Experts of a small language model.
Size: 16 layers, width 256, vocabulary 21690, 32M parameters.
Below are experts of layer 3 (counted from 0) of a mixture-of-experts language model. Rows are named router (the router's row for the expert), down (a neuron's output weights, with its number) and show model dimensions 0-255. Each number is 500 + 25 x the weight over its row's rms, rounded and kept within 0 to 999. Numbers have three digits each.
After each expert's rows: "comes before" lists some tokens at least twice as common just after its tokens as in all text. This comes from a sample of Wikipedia text that the model never trained on. Tokens count by the router's weight.

# expert 1
router:484475523495500509499496527462504458513521527565491542513563496519459462513503516516517445488514471555478499523476515475509522472492494501517471527524490509512489549503520499475513525491518477496512487486496476497512501520473510505484513498508522511469526570490520448526511476563483468487528554489537498513490509522499525493460526501526541464513510506495475465497475488537539527540527502491482515516457510509457466528567432448542492484434539470482505501494506490505482470489475508487503479473514507502491556534478538474505498475501520493485502522470465531521526497509488505521492501533463461490484462469479529531476485506503470536496516488471508477504508488515486480528486480486542491520534470520521541466486505483497530506488469504508533506474515462491493511534515490
down3:493496473524506510492495507528456506452472526505494564491464510551481490488478474500529529520500544487498522502528486486481505516474450492527508497502517502505529468495484500523483508503504496564473521469492518503507545454484495456536473482527521542490473515529560499491512504475453506512469506479488492485464512543515486454491535497497561465491512474513463516488533487523480509508510501478530485541502508511485515476459479498534468501522440458517541527539490490509530497448556536512494492502473545510472507511509518505465527499545504531522510486516519509505510493506500524454538496523527541482468504497501476532491507504495516471465515514542519514517483488510464508505524456553519465484532569488517480524509522516484506517484481508516457477501529513461494450512511530
down4:492483501470515502564482474513511535497517499497486521485486504516507512504477527509493517490512536440446494487518501496484489440447474494525493492549527516469467498537528489478496521494530532514494498502473514491533494508494479520523491492526517524455488473489503542491482480487494455472456500474514483524454526546522563498503537516479521462499505512494494504486494538501510469519507549528509496525508523503521517478520562507510493508535512468479488492509477541506509484476412485512492510485542529522477535507482502449495543528489548468448471506488494517480497485503533482480497498503482535555517497492462494522484466521469549476493485508498511518530528463474420489488526500520514477523510514483464509474514503460444507480502501537508512477503522472502494499539531473
down5:495477502501449468490472507508518520497479514548475506483473439479486544506532460509471512497524531479464459530478501528497505507556524475470492515519463528528460518492507516550500467483497505473528499516506472494459480486532515506489447540486475475487444528501483495464471537504529505507494447465500500459539504510481479489543483503494464496494499515503522553501519472482572493493496533471481504503495476502509451504470505470482491481476495470506525524479477515443557456503452478497514514476492478507517487490472497491543506479476519494507472519448530516501532517480468484468481487554506493537494483475486516499502519505480525490548516474502517522517471510526566473479491513438549481481482484510461514466495457509488482503514515528535504504492505502503483490489504511
down6:530477495494493489504434524452495525486482520523500480490505536547475473477495511489468507502504469506499534493514518462461542480492564516417504514535484496453527565470480481488535501469469474499488530518590471469524500528518494458492522523526509490531479508518485514506551522548510472508493539484519488518502510508518461474503453526493520527455487468497519495518543499495464497481514511486525531500498502499455486486527499507536512464525464492499479475531480524484479511517483489576502526500495468479477523488479516518491468513487519490503534506510541506500468488494492464495489516505456502495469505504539509511508494532522524505501468500506487480509502508484546510496500532528476462471466491488516492513489572528494507486477495529519471522494488436514465499498497521
down7:476516489471481472533488482461492486494476504490471540581480480527537500492544530510488482485539500527500479491522483500509470491518488524515502474503487469497499522490495500514493487502497539506504489500516453493512519534510467491507527476488484496486486485502465489495483506498461487483482507505494481536521468485486488514507526515541477514500498487490539485498528448526420510489542504461465538486469509497485486472512438491522505490515514481538564515533527529501467485509489555500481527561544456468521546466483498467490491489485479508475485495496507501521489471491525460530491431509489525540528519529499489535515462518504487520463499548514465449489471451500486523507464466487509504463482489476483476467499493465527497513528484505472459523496479463507513557503465540
down8:496508480513558480488496473496506500464451502504509449507541521535497515505478514524516480475461516493535488520527426533467472488536498518507519515500444537490487502488523507506517503542492504515549511500505537513498550523524472486475466493547496476495499471488470502508519491522537509559481508496484549518480505509464519512489492499545529458507482571510523495444486474504501491495503493511514525518505470477537503530480514506533500493482527477458482442466497487504469491500521549481500501501496511545494473504514495500543481515494486475465486484502512498493476511549483489504488538504514511486492534522492488522510451559526519527487524438524506465508489507513517476483518539503479511490537479492489463486479510485494537470499458528484554549520506513426504498546501495
comes before: " the", " a", " to", " in", " as", " by"

# expert 0
router:509519555482507472487519467476523524516491478515529555454528462503457519501503502513477510495532493549502480558497488479490545512480522432515526521531513504521490522519463483498520503498533488517517498500492451518506509506456512455532525504480499511497504525471517474483437468525507479503480522493519481496493507480469490467488512523471497491481537540475473513491483489519523560510544509514488480490492485512484525508517443494524470501488516465467515471498478495479485480463464507474514514480493500463485523499439533477493499475559496484506500455479475595485477472528497513537468532515441497504511453504480518496452488503500469507501537504502482481497478476501450517522458514498542507516522485516496526483453486472498518507529471491490524506462504468488514531474507491
down3:533515501502503487514497556520529515507467520473493478495434473469563528540511488510492522522529525506513547468462503486516515483484488501528536430529515516500485499462449463473513522522486502474472485474499489517469489491505472515516502531451506498539532512446513508490480498494485527486491452487511486474465526520537506505476537506480488525448467535472502488468465476473540500505509489496492517529501509443525467508494519522527509513486480521505497516550489512529509488466493484535501502499534502486517500489489452518483548538477510522500483477504494525529523514516493470522499510523473506546509436538527477533478532472515475509471484486488487509522512555466440498490499540493526482459500506503495481466531537479486495507480468502515504515481523528564524500470465529
down4:505534501484497469509445466468549502511515487491463510526466449514512501519480535492559467469499508524476483527515506505565469523494492537517498499499509458509483501489474484532513458510432503511508517452532498527503520497494499516446510473498503508503531512495523505460501481490477462526509531480439522492514462528560521510465496473497495450499524529494446475458527502502470505512515505543498497507502510474534514533481505518523461491491498432489476498489513513498511488479530568470519532498468500464508508504480481459510524508508487496463516512512499529522484523492472529496447509513499493491454471474502484451513474465507496559520481532481515494467502500487551532510473493490513485491541540518516486523480472504483467495519511499479549485498477512557501483489512512
down5:530521535515476485495558446509507481490525492486473492530496517481497528541488519529460514505494523526553450542513483519503519509486487503480480501511533539478515467472508461447499554509469454462497484499450478478501513490509505484525478451462502516489477517483518488518497502550513490472529472530450493496510464514528549533516480484482497471512486504504453467513484514489494477509510490500450492437509478522477541517492500470488495482509522488486507479486532514515507504500513478503437455566505465522485522509517497485477463492528519513489481505478520446498481497468505452505503506521513509491485479461475505473503559512536487496480520497512461491492471510489533541485523533475495509539478434540519502475524486479499521508565508497522495531477518500468466470512494506
down6:527467543487539508520462513501514514527502502519546483518486473482502506492456517484531536458471499494523531514515489462492528499502427512500529529507469505524511502510500454554534456504509523523519501527465482507513472536537495524527491450530523509454534476512498493486475519513486546528517486497466480518511479476521516537492461495549492461526506519513507501511526553451499552540501568484505520501466461513485538482473471505470554489518486551502519510451489492495482478475505479499477435533512475516430501508513527498497518516517484488525447513471507488509498481525472516496499510481480491506497515503557496482529499502501514529510516506481516476551483471510517526488515513480508478465511479530529516528486515507482499507498533515492482452482504454489516524490500542
down7:534526527470573531531463519505494537503494509486483488516490498519523490499476484488485494526494488508496528514519507543486510495494468581489478482503431496517511529479490479498531486451522502522499478529471516496452524518496499473498476471529472476462543503452492471486479470524510579561516494489501495530482511494513528515458514517438468509492482524509474523528512535479501495513473468502482529492462523485491536475495514491511484445506514534518496538499492528519510507482461466519534512455508517472528491530501513505463468489515483541481547480488495537491501535510500504476505489537520455519510524544520508541497520514519531500533506517472493495505484506499510498477540491518436518472532495549507496493469477547498486505486450512494491521492538530492526513476489540
down8:516476509493522481487514500525473453481447526537522525519492541518496489509508468450485481509469495493446512520514492505477474468513468483522524521543534509500502489512492520533499484527518531456476504523514521505533506460450541495527469498494489508497476517547462505475517472503540476538488513466498456522480510506495495513532506528485519548510563509474547541488514492503453505508500502453459500535534496502485510493487498502500537518559499516476485500490463546514509495497524510487508468510453523519522547522533478533501478487559503499517539498467500538501531546494473468508479505475514469508452499516475510503450461522507479525483523487501517530581511454477489487495498509439528482478515491455498474484496536477502491506479501535496479486494538474509488495479484489
comes before: " |", " 0", ")", " /", " 1", " ("

# expert 15
router:489468515509510497480507496487520431526497507498511511471507507511499486493493478491488528538497479495508463510511504429476513510462492431481481506547498535508447517529447477461545497461507466475505522523497442554503521506539548478500497472453490520493490493465501481492467498527491490489474507499496518482514491458482502496542564492474511488475499507457490499489521473517523505522498500494474515472472492516472473518521475493471498506491465461528491535511457496491509494481472482492497501507520477501519549512435524468484480508461473463537501499475464559515491443506483510534477472517490475479463503484501525484486508504551478499505517525443472517530501490524521545510476501484553512482500470497500487479545525512525513504484459509493539520464522456464484528483496503
down4:513488481504489510480515493506507496507510491489460423517492551524465518511484522497500478505498531452518502480492469500498550501485506466451461472504456495492455409511484472466490490496518518540488495520513523495500474487501517507503494517507520485517507503512479482471470551500479448476501542486491466481457525487492497494464538518482521433461479472515479485497515486496525498501460482462525519503492480469470522497503509491561501432515474526536465486558519507499516546514512475489545469506489515527502505523522470508536538516484518454467461519459484468518525493511507504500503491528520504490501441481496460499512478506511519491524528511464495511517486499513501452532508505475517505506473464521472542500503522530489553514549466479542515497481475494505464489520486488
down5:474546511516501521554507490515525527491533516533487528542509463585527548511512481493530462497493471508509504472454552472494451496500478507532512496521520516540503503489508513515553473510540463442449519512542536513548485501504511497534470539524455471504504453517479526477557513524502490521479501489513474495503510447477487466490472499493473520511501536514471503501552481525521499500485473487463488526493501454496534477529504492490484449509528512490538502499504503498493460538489545477488506498484518527512537484501530494509492487507514530466487505525457473470522529489518494488488527472514531520483478500479491501495471502521522497517462507486548476488506507501511503468473461482514509486502572534503507483498518533533443476480494490517498547468503524512529520510509508
down6:545477530503469478505550524471498544530481473523503506497524553503500528477462481518497504549474509473484469524495482520447526474484490528490490477478496493503505473519503490466508520474497504509503498442506481493503496484457540444500474497489508560520516489520519495458546526500557489562491538519494461479517493478505504475472486477490493522481480510527471511525499482524510500478487470505519469499460503499510453510490503513492484492511483526511429520486486522512483532485497451543522512483492522522549506517489481495501483482532545458487500547517531506492478495507505480514515537474463541506470519512451493494497484508528449534484509506550475503495515503516543504485504482560540496509463481517532494484487518499510525506467551464498477510469432444477530494510487492
down7:485545485481527503490540539499468526480483480498475464553475481483485483486485482480478497491507517502498508539483477492508494540537490518487498486491530496508454499501522491479482544479475514484525456530520471472508438534465538498476535506526468518543505486513497497525497505533493506556491496475471552530498490506495525478472466493509513504488489518473488513495461482478470487507505527491504532504507481553508503524508517482437507468541540516488507535500496528481472522482473499490550487501498467510455506495484477500509489490488441494516459466511477505504457515494544489474494488496517487531516511534535500491481506457453541477528513479561485499466509491451505519552525487502507467456473509520565509538503479472528465478463534487439475543491522485467465513507489509
down8:538516532509516512540531524485497457501507532533490468463488506516507465493454458475468581491497547466523520479507488483450478490502526516520486478480517528509469456456507500550507519558479513526518502505501514521516470497524493525510498523491516520526444507485492543502505529514506489536503499435500519498506486538490510504508459554505521462457489517478477472501526496502492513506502528497515515473502530551540511503451459556517499526492475510478536517510526464506527519486523485491544476508472509527499500526461483476487512452493529494488504463498479522494529484443482501492491485517458523465488465505497484499511518548493521521473533482529499450499499528471460455518495477503500489465500495471486533473527501480525519525519540540493544500484489493513487501479480460
down9:452497483511498526486471528553500461487468515502519516539492545485493470471555512524481497539531512513493469491468535478495514520520497498489494495515512471520500493483500485513491493467544533486506494453466527530559497464450453511486512521504491490490515526460513525501525504532533480493530451508530530510547487460499504479500486500528502498531518468489499511495524487458506503488512520493533534504475503509513481465524483553514523544491517479524445528497453511502556537509521481496503500514515484495526459529489516524483505468516486470559503481489517462510466462513475514512525539480531491483498492544449477541520489489488552509463469541507478508489522517479506469497497488466523523517464557520486541512482477464542506538487550486509462502526501538481478479497502516
comes before: " |", "%", "°", "4", "7", " years"

# expert 2
router:478501510482502484495513497492493501548441457519471522494506510498449495518514506511526473515493528491516461539498490478455502500466513499485483548513496513484452557524468505509475486473519469544495523455531492488477499549476571487538514517499499511476494516514531487470503532517495471503471507493523518498500523508495511436516511491488490478482522500464463532470490487491524513510492481507469509494457483499474505478524505472492526556482510500537505517516457493498496511482473490512485529455497484465493550513476510453489481482486485536490529529476490555509484460504450492490498476529485535486477475507505517460464506529538467566549478545473476530458488451526498521499469463471555489501528497526517517488518509494488477438505474536522525485502504506500484515520497451
down3:525508474494524496508454531460532512526451491501523457479479504451494509472523518496495525525471515515507501482509489477505493506532511511530486513496500534528489518499538514531483503452508441499486471483531469507504476515501509536514510499496530500498492443488503541519507507523505514508521474523516462461480476474506488473541457495509439463503564501499504460536487516498527514479524516514491459548521497439544531533485550465487499468512478518554495554496495526499456483494519496492511481476518510528470499495482484480490527493540510468490491464531536524514486513500423503502510488479515577510501477507495447490521493521527481490509499531510496493505523514479493480524502527507541481475509501496534499538527456480470534439547524473474524519520488502496509512526481469
down4:473508486482441463479500559501470466475476454494524499434495558485490499503508462528498517530512493499502518500525488483483504491495509482485483501548459536503523490480479536484515499429517492498469499493522492521518472487462490498534508493498551511479537483526535472501434523483511544505448492482519506477483516465464515515520512496545455510474506504519498503528475481493535515503512494488514488500449478514484516521488517513550499498499520473551479507487488498513506503498501528505442468503507477513539487500474459508552477457506506552516504491510492507493496503524530482533535528513475490506463524535517508516468577473489555504519466480511498494491537525457459491480480477481504475477532481514497539498507479532491448501533479502480496504524457525495471488463525487
down5:471451485519502506489490460474496499511491549520491526518494524510526505491514523474482477517516498506506502497494559489488503517486509453469497459500504446447497504462495525568521481508505511495488529512534531482506501501478530503445497488516502492557471501517498496524487479505465479491489490539493493528478501475526494484533521527533502500464462485493487523479547512493460493466475464517470538499524521522531540516487462485497493469517497515462500549513487540453460509562504504499526482509487561460502559538470505518494491451530475519523510517470496455535519516522500515509499482524504490554476488472522532477474486516458519473495512500481440456528493532484501505507511494513479553529499503465477496480536433496495484524463461512482491502494526488511539487502482513
down6:508501530500506495468534476504508478477538532522522482523478537486503488529520463491492514479484493518490458503534531446432522490502496456556493507519494482494558468520531510524510506534492483493529473533482509479518496502495461457517454473514506513539474474520477487534479457473456518516527502493490511531458523510504529500539502523531498486530526506507503453468518452551506491504498494513479484534486483550511501460511512487529526473485498549490516463467488493470525494471515494451544510523504536513494469515473488448512483470503525497499491491457500501507508469516497506499502449540507535529493461462522465529519489504492572481535517501528525428515476550518487517519514495461491492502480469478481495509458498471506518524506476472495534491523497490500482485460513504
down7:530528539521518495521484459503500534500531497492495502508495512519485502485469465475477488495552535509553526492521485497527506518458523523487481512514550540461486490490486563527492453484521512488471555479453484497480493520490531506453497527481494500530505483522519505501462537494500475512471523469503504496489505501498499520486529492501512503526520452486496559500509484487474485518478525471499483501529516460524502461481493473452507505515497452472483546527517502500488554490545520491459497478508446522537523536481521509488473478479458496456466498514473496499508497514489433507517468505517467488511445441482518502464436524542510484501485513535559494503511513482519472525536536513495517492455512487495485513493476483539513532499520513461530506525539542482484491480516502
down8:480529454512508545496479516489524453478488513489471455514452457491535481469505516488498509521507502538488523506459504475494497494499516529486470544509481522494503471462484489510501494514543470505482459473500520507478521488521481488528509463512458519501508441506499492452496466491435513506518516502532530512483484491498520472490544484494506515505496467508511455481510499479486527490460532545524496490534506505481454496537522506466506531471456459499486533491475510504493530536487555469484495494450531529555509487505533481513512525495525493511504483529473495480491493496461506533510569503515514496484493530521506541461472528446520471471537489487505446459502557486529484527510471488486502497521479518505462458497558511470492506527477510525529496497523477557533498491518491
comes before: "\n", " The", " He", " In", " and", " It"

# expert 9
router:487521525505507525488496506505529514537473463527466507493491535502481498457518493491557450510470512488461482506472475490501533488500483478502465519520491484528490533514473491505487508487519513515515494538497540513511493528484555455498436501503516547515484502518502446497441492556487457493446487459464512493501496512477519501484480512491529470500499518491477503455501484545512501509492524510504490517448509489436466504534480484571503496415515440478479509523518497484503486518495521502494502498470524477494530548487499477495502510502495503514521523471479584500477495497475504558490515513519515468494493486535541511494526480525450498507482555455482473465494499501450508489467483453497516510540525517496521485494511494501478478477498515499533502505528475477525488482488501
down4:466518532488488496467425465478478463523514478500497447495498492542536483538477486480488488536491491508523491502482510483533494509511529495528489483551491542500504477473518502497463482504499533532517455507488489483492535488506582528510484476475482462464517508474452468488480501486518408480526510483538532433472521469521458469512531491511483495491502478500522461501484498524492545524513431465520499519498512498533472462493518507493494485497525490503471504487527540501496462502497504471472499498505486519546473547487488470519520526452523497473517513490489487485452482551530493494458524531514512503471472466513501489468477524523495480489475495539490491499521509526537501528494519436518507516532497455499476482478503494498545477499480496493479495484504512499494538490506518
down5:463500495451488559499525461544507519463477473489473496527478495550522495451497502478519521533466487562494499457523544522469468523539518518503511481480533484526478514543506480489501483499496486498501479463541516473527505510507482460508492483506500471535535474510511521527455496535551499485500521500520440476491494511476459500537486529484506540425474476499513517487502494460474460517494510514482508507558537505533453484489466486523459468510512509491517500527495528509509512517465502496532474478494498500511501489478529464500506468482503490473528496481480492467474491430484539508527517495496526493501492462476508541526494518518533479484542446509548500524479525506509501506518465500520477516464524486484475522468437514513483524493489493520506501474503543524507537473503500
down6:507540459490502502514510483514523502483491470507480523491501443523517459514482517480516466470503424534508520554487536512475506510509489518482508497546507534486500476503439475492459487528504539456515418477480474505494489442484531469502497483434541498508460453520483485518497484478554486493484513518515439511491554546459496504533513464496468487517461484481488517494491508526513516484485501518497517469523501522514517522470514530468525491503503511509507484504512527499454453531511525493477499537549487524459504468489506506493495514469545495525476479472492500528501490497499525486459456478497497491507529487521491464498509475461500513487471477462526522492505506567500534503513542518499517526494510473487529501494486500504536538538496509516488533492455492524493461478498484
down7:526487490485497520484516510486512460501472499511507501478546491492508516487525512470496544537476496536481519505537460543528465513517532462477522474437497516487494538495486530505500494488520503522451499510495503548492518531558453488528470510477461531467516485531543503490496521501484546497486479496579512464522495484487491505504461466483503512531505509455480510474525522490499492477460487491514489488509525492512472501529479502537496511491486505535529543464519540508515439506470478479521542473528499517471500476517480500480510494506475508490514448521517493521505465461503521548534510472476521426519506496448495499509514483513454462471511488482483496457510495460512484497499500496527465523472583514521483491480494480484461497500476508512487516506518512499540510563524531
down8:519506492542512487464496528512526524541518528494564469512541507510504522537490454465453516496498498494525449475481487530506521485444536485508506485488466496499518541489442489495520513495511445540511475435468496510501494463520467507504449483542508467503512476511509497484509505553456521480509459542525506504493465498525494473486475467508511488470501477569510476530474474515558508519483492501486502567500521522494488491508487495494498485505518476475503505451476429506531542546521504526505550520505499502504543524489506484498469475483540456516495520527485500496544528536515480495526487491488546496539481482476527513498532516516526472529519539513475492486481494507494491511449513512501496522466469481488526503510483536486517477499484512502514520489494509510468498528515544
down9:497525520445539510503519486534513532503509491514529477523483491534530500534547535489508476515514499488545487474496508534479428467510536478495493499515518503494487492468468475513532498478479523525500513460484487501476516498528561450475524480533527505516474510479469524545485494460448429471454500481499523486480528513469475528544524528509541539519521505476497469480493519483517472503523481497509465500510503490502477490523504534494530438537471495499474491499484485495497510497459492559523562487493524498535497488516509530468512517482526448490503514510538506500492519521561559518487502508490496511496499485498518514501463531518501506484490485456471495527520518537534493455489520469494505466499516520483440546508522513501487475483502466514495472477499530444489500525491470
comes before: " the", " a", " his", " an", " its", " be"

# expert 3
router:497521536487519479489500488479498457527489503498502548469488506529465498484489514493528479480506491475508440459468437477478483475481488486467492575558499479533486531524471484489454495492513480494553501539501499507516496512491555478477489512471500521493481532463510442497494512549464507467480495473512486486475448487464513477514495472520509484471514520488475480504481469528497533526525502514454489505454529458498499540523476522507472508465492476541502508507449493465492514474461516508508466528478471468494518554430512484480494490515465517503478512502491547533497472555520530494472528503478513492485479501495529496486495522501441497537534490463517502495525484507529489510497485469511504511507481493505550504505444451512474513520481495509507482460529500465489508501477521
down5:502479431514526485510489476483484550500529543467497481535477472525514526463449512489498500511508502499479503483493548514499499498485502458476472459497477536480437501465508512518487489538470474527532470510510510526521522500469555516494525505517493523506471468509505508519457463475469542487504495516471516498497506496469523514467497522496518474539492500478494558501449509501522555505502463511540500490471520477515486519481516550550468478485455480519524518485487521548462504471493510503480500504483470505505536508502531500508503494521498515518472505488435496505480563501561448511461505516482542477527514467510502514497533504516478494516484438493500549525422504493488475482495489500523463489547508519467486531468521525496492504531481511519514488490505512488461485502487511
down6:516477497517503467540466473552515526506489478507478500492502470513512495476514480499532508567544493486468470515525484482495472513518523507463525516566522512524471499497523501490482487521464527471487504482514489516500463497555459522525490562509475524505509495513497541487445434472515528495488467491556485532518491518445542480507534483508529487518533519510545512442475533476502495488444513494473526480426525475485498508508519487511552500480492517501508519501514474499506481515496459518482527476486460551491497502498487510493526534491525503465466531504527478481461479484495459486524515486475505491493493476509499502530531502503477476498461534520487484528493482480500510461503477517573514459485466506485529473513509519469508497471467488487513468501482544477510464500467510
down7:516471485458542516532501535500505511530469467503572515495513536502537503490481515553494497505492464440496476480500520478483536512485477489516513535488516512523510510491483512490502492498528493511508471479478486509504473486488518502503518513518500496522525491505523419505502490536503521499465459528548490489485511485500467537484524492483502509499538480457455503443520531471526485507516459523515515486554563544501453496515455444505556486498546470506546471527503500474521532534467458473500470534503507514502506508509508499508543498492517550453532471512507514525490473518505529491475486460495528487509493493523485467550509527520502505533518533509500488482537512489527452501511552535478481447492471543484529491519475496496487482517497543479511486527491492509487476494515482
down8:498508501487487502523489463476518465530529533479491522493453459497517551523527520499456529474518524530542526514500478460505529472487492528546491533475467502478522525505488533460471524487531482514509498522554503556512500475495530489531495508525497479498489483536499550480489493461463468542538491505506481484469501504519513465521474466493477478499484493465487506532505478570490499529519521491550531495507515519537561480477483501528489489479518537511506520564491483492541516513509468473531482506490506519480475515511481508471506487501548488528513520511526502492508505524473532483495489510489513480520542525487476481452483472474503568508473484481501500479536477484490476486476436528459459511503530520506522501475500487516535489490515476535507546491493494470503490456523567
down9:475514487504505524471483507507534504479528489490534509526493549537441505489465553443470515495504465499523462459489482506507491496516481501539492495468508491542476501507535454509509531513480500479508527518506493467486463503475533511495480488546504486497534493512485511505470500486517496439534513493510486507524507515524502497522533507509488487425503510463510423521457479475478536485512496552510477503509520479516500480483496479473513479496507484522508502504518497456449513495541532514491488482543543537507526485446564517513514473529484499523488512474489513485489522490440496491522494438497492521519503491474502489544501465547500498508530503486519541519471530463479447559505523523497517454470502494503493549539492504537485517497489539521514474480488515506448505505478518
down10:488494524490515483481534491473490546517505460478443494480502492440513518493520499541498518515499496448485501488515476489533480494543463532528555496552529480483514442528556510527487476482510464496426512486485498512462523496493491482487506481480512499502481447459442475515469519497494499492470479473522489516565501471468482486499470498482529497486473537542472513502495482518526500492523504497481493487535494480443490525493495446519496513503509526539494489538497475510520556475505483516484513481480517505508508516492478504490518499499539535464525467529500480482519495541504465498507477459501471486493506516525508539505497544495484497478516531501505534501482554504547486491459553497462526531442481507455509466486487472495476476530527530475470489508485482479538509499493526
comes before: "\n", "-", "|", " ", " 0", " 1"

# expert 13
router:467518524493510492501518517494509464509499506495517524536488495516463498482519518512539450489504475491490492530524487499499506469505470516491466504569521522567506522505439461498516479528511446524496485502482507534496509489500564456490498543467531482473468506496518492482512488514489512477482504504514550512500510514454553443510511448486527475474512515517490532487507475542483519505509493517496476482468558479470489490546471483511473482509535479494496499511476507483528497454450494492522471512503490510474515532452498479500466490531475491472510526497484539517503488506541540480493462527479493484477478470472548494512494487515454497509489490459519487499513512516489518473503473498527554495509499497486490469519550465477458493509447489488495503464527537416477502538508460
down5:517525479515515478465494522501515501474528512490489526493525495507521478503497508525504488485528520524511560534496501421486511498522501521466482486481510451491484506483521498479488526508506497563508429521517490463527526479481550497515505494467517518528466532501444461488477505512484525559518478482533519468529509496465504491522488478508477480472491496475500521512472455543499451485491513499531543510530493515499525462479516452488472529556467502488520479479511462494454555483438493481471440498496518485469469483432540508511499495492522500509471538480502537485505515532509485528489509513498502489494520513533519520495463450497458491482489522502520509474506478483507528533488485457484525463493499530506520499534490465446519534493490500492498503556505495484500518490525468
down6:491478517482503530553496478515473544509514491482478493505502508523491494526494484482523476544490465478502431502439513444514485516499538469496550521492521513500480485510472483488523526525484508490480506536520511505526511482531506526507523489494495505473465523492514489541477528529498482496480549510505476512535460499523515521526494518515542486520522473485498499483556523531477514481499502483460520499502500473486492445509508513471524486469469500526575472463465504483466495524504523508456527469502501535485527487521459501450452551520529520507534499487508513521522493512499511477458539537440531513457481502491540471467509460490491558482521503536474471460493509513508535462509482492519504509526515497501493517509549537498458525467489516484492528489504547467444497494517502
down7:509520496489498474479514461470538505507497481527456489521539490503483518505508470505459453512481495483484512524503508502482437480514496487474506454487522495506567458509501529498534507478499510513464492514483468554509452485467567523452455519443521552512506454498446463511543513497468492480542478514480490521480519514492503509516531510510494512520530503519530526515468487508500441550516499527508550536484510492505493501513530459467515479508485478484502508479508498504452489510518462536513434494504526537539510501504493494486506503502501487468456474503464497511437477477483488516473496527513474495511507500519495511504512489460509493494500503516503508486499519488488533474492458519545496489455480502516499527553486470464491544511457531469442474484506476542496487499515472
down8:495508519496516512497550514518538511493497520459527512516482509478488516532479556493472475498497468512514487477532505526518489513515481476509458463497486505499517515522516491495521524467471508470502433465491485509471501484523483451457543449502527533479509484449481494463487492433524507509498527516512467503481525475460493553538469497517466527550487544499479545533502515480489457542500491485481535516500498481500487495494524484484496464523489515498540493521444500498525489495507483521492501481544522544492510482498521487482470499507525454493454561549513496491503510566475495498468482496506485492484511528500494463493494523513511509509508482505462455484502534460499513452503565499533493509461460512467466500508515499456507509525499492537470501509546519542523530484464525
down9:540515515512458513508458502500503505494493491493543484480501491492485498495490475531510528513471512485495513515536497465488515511513493466485472479483497522522488477498529573485495493501523474468531509468506509497444524528506524518494514513534527480524499554481497505512519457511510526468507510506490430524511529512477506514477508531495493489481497477495511507471497494485543451501500527517488502499499494546477492496510480521449512508500474466494504498520563538495482495473566513510505600513482526472507522493530479521547522539511527500487493472498525467484589526483497509468501491488501539508513462540491463467498528524500517527480486474486522485483498534488500466494514502442543506534469476506475494454426507458492503510461518479556478529502535487486489487504489525
down10:462495473467537512500531469461480475533484512541496486493544459514520482519483511470511524452497453489479475461493510551472482503511518485535521506522504465461514516510516542489485520516509527496498494480476507490490479550489494535490507454471487502488508434523535464489506508471490499512472501528533500488472499523504517501535480502533498512509482475449461434465449499473469528519457476506507471569535534494532488507503499498524492545503458480469556498497487531506492486548533496514507499453482518525528481513522523528483518486501526461522522503456492463504499489549501496510551498533476481508506526493513480504500492527527475485517509469508522478480484436538501526528529540482487487487494527501465463525491497466513451449495498496497506513500474474523519509500504468
comes before: "\n", "|", "The", "==", "In", "="